Below are experts of layer 5 (counted from 0) of a mixture-of-experts language model. Rows are named router (the router's row for the expert), down (a neuron's output weights, with its number) and show model dimensions 128-255. Each number is 500 + 25 x the weight over its row's rms, rounded and kept within 0 to 999. Numbers have three digits each.
After each expert's rows: "raises" lists some tokens whose logits its average output raises strongly, later layers aside. This comes from a sample of Wikipedia text that the model never trained on.

# expert 11
router:503494503540489504519488465518501507477467534511492495545497504483572492484473478494482490487510509474509578472474491523487526506493569487503524508467488493477494484468505505479489471499458467471472497496452466531507466497533549514500501521479456477486509484504499473481568536540502456481496516484462494468476484500509514451547423507503531485519509499499479520499497510517469529510474
down12:487453441469541444504492502505512460459467499484492494505518502510506469485473536515509515540524488511545474507484480535495518513485512519531514511479485470490498550464505515508489475512498501500504484482501460514477508521506522503492466477449504505469503466492517474498490503515493513521533525485445516461525518509544532530497496502489482489532492442490496461503503502478482516536459
down13:523516492514516484498560495556489485503487493565546516487519490471518469423476489535532485499514455468492515507525490462453530505461491498527482517533505471469485481496460493507497476506475446468513490513495509462492498464528529499459520474485453493472486510519528493523522501482438463518483563483537482524465518447499527513485485497460505538508507524498488479529468513536495510516475
down14:457488488516527483479495467561491498458501494460455534481528508476518500529529487475536515481477485515520508500482499509533503494464486485486495518503513492474510527506498482477474513450525492502471515490520531494492451496480461487450488549486496494516512552501478450507474509485505530466473502508504494537519524517510495501495545448526450486499487460481540515493505450512488438507508
down15:513518519491517524511516502504506484530498475525499485477549482501510442468521523532483489513443494462535511492547506529475459455519492550483494512515501532531497502521524461543488505498448511486479462513512518496436516496548523460513576495454462498529463514525468508520514501498485502464480527532498499514481497537509488530512519518501500509494489459510500505505540488514443529500484
down16:505533482502509469514496492490492492477453516523480555464521492486492502480515546515521517493447524499527500524543530525495505481483531526493486498492494532521529496526511525523530517476517534489485540516447515529523515501507468509472493503500509464500473492524506496487484491503465482492502525510495454499497503474523511512512506465539536525444489562510531507496501500528509467515459
down17:519532509515447492478461511531498521512496473511518461493435529507507484557490479488466464507536499508474513507509497501489498475517492513504507483518492483513556473512542471521517508513463514491515510524530525494515512477508529452512528470521520495563514497500515517511512486469488490519525505466523497531507465548510518463505484534546477488491530535502508528508486507515492492506484
down18:484491456512500548519480499509538485466511521482444504527596522521501473515447464500491458520515479509501512482459519492490477529538537498472471493486483528485516521495525497483504483528483504517524491478456504509511503473462505473497486468498496515471496505561529519488499502518529508521505532507468573495463459530509523497523511480468505481532531482453502506529470488517511489512490
raises: "\n", "-", "|", "===", "==", "===="

# expert 3
router:505502535459460480496461507508440509506505453498541499505508543530516474501464470523486496522479503495502457483536478499475482532521502508536496487490524509498516508514476461479513510504497512534507499540567478484478560520513492489510481541553493522484479498479502511482469450502534488477458490544513457446500524515505460503533466490495511517509488507479520487463513497484495490530501
down12:506475563450479483487478493501511469494513509518513509500578518474482498470517518552487510490505462496502484481494529542470503481495512487494517531511499524481542535459478524534514511478552500498472518506483509470557465509491528462474490510498532440511455468510519505475475456509468541523511546461551524527532517470505539515496494494497476463480507473500481534489493475474506522531487
down13:475509518517538482486487546546504529526476548448493492492503528477481510505533427507461519523518487505510522486518531490554491465474539460489501503473478491477496544543505563492485515493546540514539486485516449484511510527479525489472523504523503515501452451510509494465486492506477448568479469499464507499460489484543484505497498486526489466445509501466493459494483505484492517462502
down14:468505525514522518539439528505533540521495508488539469529494488527488507520517482548502498509493511462521493508464517485512522513501484550484491493511544474496558499536456486473472470454474498519506472494485465493506568516497491466495520503458486523499520482504517558505494506527521535520488463506495500503508501496473477474487519512480505485513477467504471511494479512464508512502495
down15:469492439470532514544499502493516463456546494486478468450519481480488498546532460511482457525503538481521498506482482526493480515500536483481468462536475522492468515500542540513512494465498523464472514494476486526497473471534474488515544488502527454502524509509546512486507483504481498489552507466465454535507452547498493510499557509469496551531500573480517499541488508480517533489515
down16:491478507500491518538508494451524486459513498544519542430519459495476519510497500505483488476485479486454520524482426552521568523531496477495510500525544490496500520488539474517496501448528503456488508521508495533502504505510506489460467501499506505499532513477523459518526449478484513484523516522480536471497475478512554496478480506493483488520490531483493530468512498503527497513530
down17:515485508491507515484522469499474516514495484471447500475504470532543462489526500497501469535502509500510464479514483506499488532513492488500488482516525482493510474531514572476495490514485485502496470508480494518460486540531480523475517527499511504502457491513505502474491440476520540488486460552513518475489483441486496512494515499481562463480506489483554479511489504538504544499488
down18:524503516496486537491505491512521488487491500464469516510518525485470511527514503524510490457480472540473528488503514566535493504473459489450492489468443492549506521477463515505507527546579494488492548501499501452463498522488491517495473527485505531465480488491547535477490483543529540507464470469489477511476550520474499492524446515469515486518520485485502481506526501493495479512489
raises: ",", " and", ".", " (", ";", " |"

# expert 14
router:503502503503514520526515483495540522495509513484541519501495491530510526474470505440498499478473513499521522518511473510461508511503470491512518536531487492530486498507512518471468473465496500523477514526517508490489485510496492495466556510495500495492511415460484497490502510522477484544509490527514448512501504472492524489520461479544528487488488527506483470535520515518510530473487
down12:509498486504487463511519488477498526514549518494470482508457479499464500450478487498506474529550506487503499490538465475531544532532513505508454500501519492499465516534470511470496463477508498524500503495524469523480535492526464449496547497507505494504511473471496550518503529530533504543538502539489463482501504487476483472501476510521510489506470514512503509502478497487524528529539
down13:566486547433506456503486505505522501481462505468493518546504521506512448535504463491484502475466503562477493491527533487505536529463528474492497503500523500489513509494504492455486467549520495473532503483562474507557515476492480509529475506493523491465476517523521508511474529490528534489518462563491476513523500531526467547471481520498465482492503497464526487521495507467515494523501
down14:480476501509478535487521567518469540530496500504506500516595535503475494482490496496533530474512486487539520540481521516512533499500518515452478498481467562502465500507488504526476516547490467522477478477485506471527499477501491488485479462492519523490499451537488527491534490548487507471507520494511495490492460507525472557527503482507496491521476482507490510484479529456494501538504
down15:476504498486493512494490499504492508497490498476518480503549461523521470475502534523526493489479491496521515468498473522450481500486474509497502502509521480521504527505468479466479481522534488481507495492524527476464448510508500488483542491511481539519502506508498459478494499482543524478530504565510475478525457503550499497563507539522493508499542534528507526552510514486493459512528
down16:514487504517489523495511516505484512482532528517549505522460490517503463479454497454515535469469491457469526521470470473478509451507520470489527490540481499521494500499535510506493510497506558507522546497520504428537523523496515533506476475481570479531497476509525488505509496516540498529518498505496484490514467522497460489506450530504548468499507554523488522517510499493504512523516
down17:483511467502516494480463509493516462513533502492494462487564468475459498569475512528509493486518464496564477522502520495444521468530521511528477531511556441512489478454463474523473523482471514533534522500498456472483486478475479472516476451499535475481492461530520510497497521514510500476510525498479510502529491528478447536513523507470501492506515494458515522528494514527517472475513
down18:534500481477530472510530492498513474507473525513490471466499518484485520474499510505526529513536489522526477545509477523472534510518499524489503504513507480516491458470503579449453488492517495561566520481481464483532463458509493512476478484484497545546465493479479492501513515492485505521518509549485491517504503485495475496491522466467486508497499439526512497465558508531440518489490
raises: " ", " —", " ("

# expert 6
router:533553502480514537478501490470487476505509561478502511543466500518546539504510493483517502502512525491491557480494496507507508504520500545455492480466477478482506486522510515498494474513513528519505483483512461531522460491445486501511511474536477488504477513463511517483519509452463487499512512526477528491490443502516482544495510523535500525454528505451516506451519492502507512508519
down0:452482499493494505510483451505505496487459507509463493476520480507508510509515477475479502524549521530459513518468505498500462499497490531498535504506536520482546429508498466518523496501532483483495493492523553524463506493501486506465515504498494527502527509473531489485539453503540523478522479489460516505504495487511552450487486486486484505496481519478528448494482489510520509557492
down1:523508500518516518478520494484512522508497520519478497498515529486523470500454461528542476463534542484504518506550512501524494519526542515519504489521504507522484500481522446480482509429505505505525506487517486454484488474510494528470546507530497503531469486506532447531495534478458483530510491462511499457496531487485485488533499523482480515535517501479472530507503452531481474500518
down2:504493530518505475485519500532466448559529497527495546484496530549472491486501448458521480508488501521473439531522530468545490525523502518514484481522509472516494458500520482481536522540492478531478514515448482482495521519521477511509495456463513461515532533509495472482472439511481529508451516511482488470472510502508489518529476495512524482526550513480530490495478490498491519480491
down3:521467457521484499479496538460496493511487537514515530507525539489542514524517495503533498545433449502526508500461556510486479520538510495478473463499531459502539501534522482493468464502475491519444545498476499518522511503517497509485524490498500510518487495528492502483459480513487434503470485518492490532480506531503525483546517508500518493511475488520516449518509494505437475513521
down4:488489513504473470467505464492518555513518517527522513489530526459507496525514491497473476472485490506457504497495497495542506424468512503519448503513546520475477467509538518483525519531505474463461496476522494464476490510522485497456516480517504469479510510511503481495491522512452487513476490463472514493489518460506490490498513523487550526474439507473511511499491489526423502497508
down5:524550481515476547509568422494503501481510506491481529525524500485508577502523507481484491473512514520497505482483421492520476487544500529494516511479473527502498496488504510485484508500501500476528537540475516494513504499469476472507560490496542501484521493496515507490476547509526477509503472517512469518486449467528535503488444483494478460466529487533522481493456525484546495489474
down6:510561488522472497542470461519487476519487476500466511505501479484498491503489508466481509490518520473531506485492513539477496495467515498504480517525507499497487541523497526515492480539563444499498535496473504488469512535507442524460448476544506510496479543459529503517488485475481488497453475494516529484509483525544437505492469448461520488498508509523512469512485530531486523514541
raises: ".", ",", " |", " (", ";", "\n"

# expert 5
router:516479503524525531479512484451535470524490489508506500490525476477513511492514524512510516496489484480503502531480523487452491508489455501517482460494550530578507510521568501525536502452500510497491462470508494476506491534472535473508492486449531505495491493475518473511506522546495512499518529484485528510533484525482483515477515490496514481488518510488457490482560507495529485557460
down12:520448521517501486472480490485517520499506439491508533500457523532505505503496537524549534535549497489503490476464523464490520468480466527499504518512496463504519490481495492550447479524531466471510544450510513521532474521524493517470511493506469453504466452540484454503501492500513485468507534476480510513492519509489495481468545524494458494492513529516503475522550499529491481485491
down13:549495509516512529518456496499504524508502496499488521491397526572499520514493474500520516538465487503497451484506475508537489504538492458488506475476546510487507482496488469474524544535494461459483450528512517505489513497504520515503486506475504517509555495500497494535465518495513503507507514518510492499526503492537476473556483464510495491512526529517566496510456504523513485519491
down14:452474484485483517510518538444506512519498526515530481510468504514511504493498468483532481485511504469527508497486502472503517461456515546491502450489472480532486465498483512497468481510492517533469478517485488495463493471504516513473521504497448528470478463489480506505487488538504552488563462464482471464464514484493477489533477480510500513510505497494497504477500561455489479482527
down15:534493480495492482534477458460525497492499500450472499498449508507515515545505480455483501524487471524494511542500533518462503527487498495498512515530558467506511502486524493532476525523552542528530504556469456458497489506498485491504493464504505524522496518512468495514451478497513503511505537500466521487507521513463458480505491509481507475464537498458513530503495494518467481502455
down16:510499509475504512480468547521534484486472532482503549520588514480504508459564486522495484469504487528531515481510529468489552510429479483483560545500508489519505516525486537507483534461530475519510543462488548555483475485516456509504516481521491478492570557502549482492493497507477487504533493511468539485486460529545518517483548491436496516498496494450496484471484476475505517514463
down17:497496491536441562533530519528552453493498522464495493488467502515487548519538488463472514518489488531483484548519456526496526543487502509467503488541525470463514488490504519489505506520515483448498514467529478505489503455502540528476493519535485496482509466541479503498498505518511484508449498490449520477521505509476480474480511461506553519490529471491522515516503506503476482509457
down18:475525518500458465516478539479480481540450508496487529553501501487483553502470461507462495514490491495488471492534496489489510515544481495547489508485470477507509522508465495507499481555544460491508467503505515471530462514507482489503492493537514522472446476525483505491522493507514541472491489531492418493452515497499505470511506494450501518505534470496527490514523514488462531520475
raises: " (", ",", " and", ".", " |", "/"

# expert 7
router:474496477521515575493525476521530503501495481521442511476508533504483520469459501517489486507469476501504461494485519463463471495432519473515506493532518501547505453482502447542515497473464475448478490490492551487482491499497514527486509483461533481536513503520462480495472554533498463507514476496511500516522506507489508484449530476505529473504506477498493503488526483523508538495474
down12:481480480535425517466513496525480518505490490519481525454522503530538452494498523451485483488526531481540446500486516492513452516469474467534501511514478528524502495515515471542481536509483511506510486480541462565474499505515489513496533501477503507449514488493505498516498461489476502469501459515511532504486473471508501493533456480461472479544562498494462517492457518482461502503454
down13:459527481489473552513455477517539540476472486483494476504528513536508493484481531489543485510474474497516456514490473464520503512523494462462502532475522486447469511526496499477508491507527493462532469515511492510513480518494484484488522494509497479540528481511472472538491493518536554514550476455496440520516534505514508536481537500501519495532468490530517513518476481476456536505485
down14:482486516550475499474476457511551550470542461485499498510492500535484541523501491534457490497473471527517540482514474496496477524476486516516495513506492481494510471461524489523444516447520531476491486473502479492507541515545491502513469482488486465540478467502473515500467516479507489517467458514507477419475514475516504480434491492458503484493505496550515538473492533509454510514487
down15:503476496497509524518470475482461491515524514485545458537486544495460504467505494512497542516535489507539473506528521538517521506540457506461510504514476486489494526508506535496460489529449534509520477514494509514475496496493482458523495474501506484500514502547501535554475496503506494452548512471526518449494496543492483475482476520524454524452502537522533495508488521498543460503551
down16:489491516512488525461476543509506512532510475427432479534479523465508474508548502455475494492502494487471511486500497503503488502500510528512528470524483499512507502472507529508469479515479494506491460449537504507529513476504474477504488483506487486521498499577471486534508502486500471523449443499501536531512514513521452487496501513515510518501482541476518474495519528507453506473478
down17:495488466522493488482473490510508480517509463492542474460498467457483478483492473471509532519535470499505492483522485493506484505500493496453473543494536503470516472453492462474482513522495518517484475537513505488503485510496544487504493480496494514476518469532442503485487482500474515500524485505437496507545509493528501543486515484477483512509528506508529507480492496508500453480508
down18:504496513503492497530505473521510513538523495550471489523419532482514486530484477505517521499493500504458526493507503476504507529489542558448503531520470505519505455465510491495569478488497519449471539512503526515502471499540471472543519446488497532482487481508493526527527427502523496499524505531485533492518517502525527494485484454486507561432558472530506504481514520491509500482514
raises: ",", " (", " and", " |", "-", " is"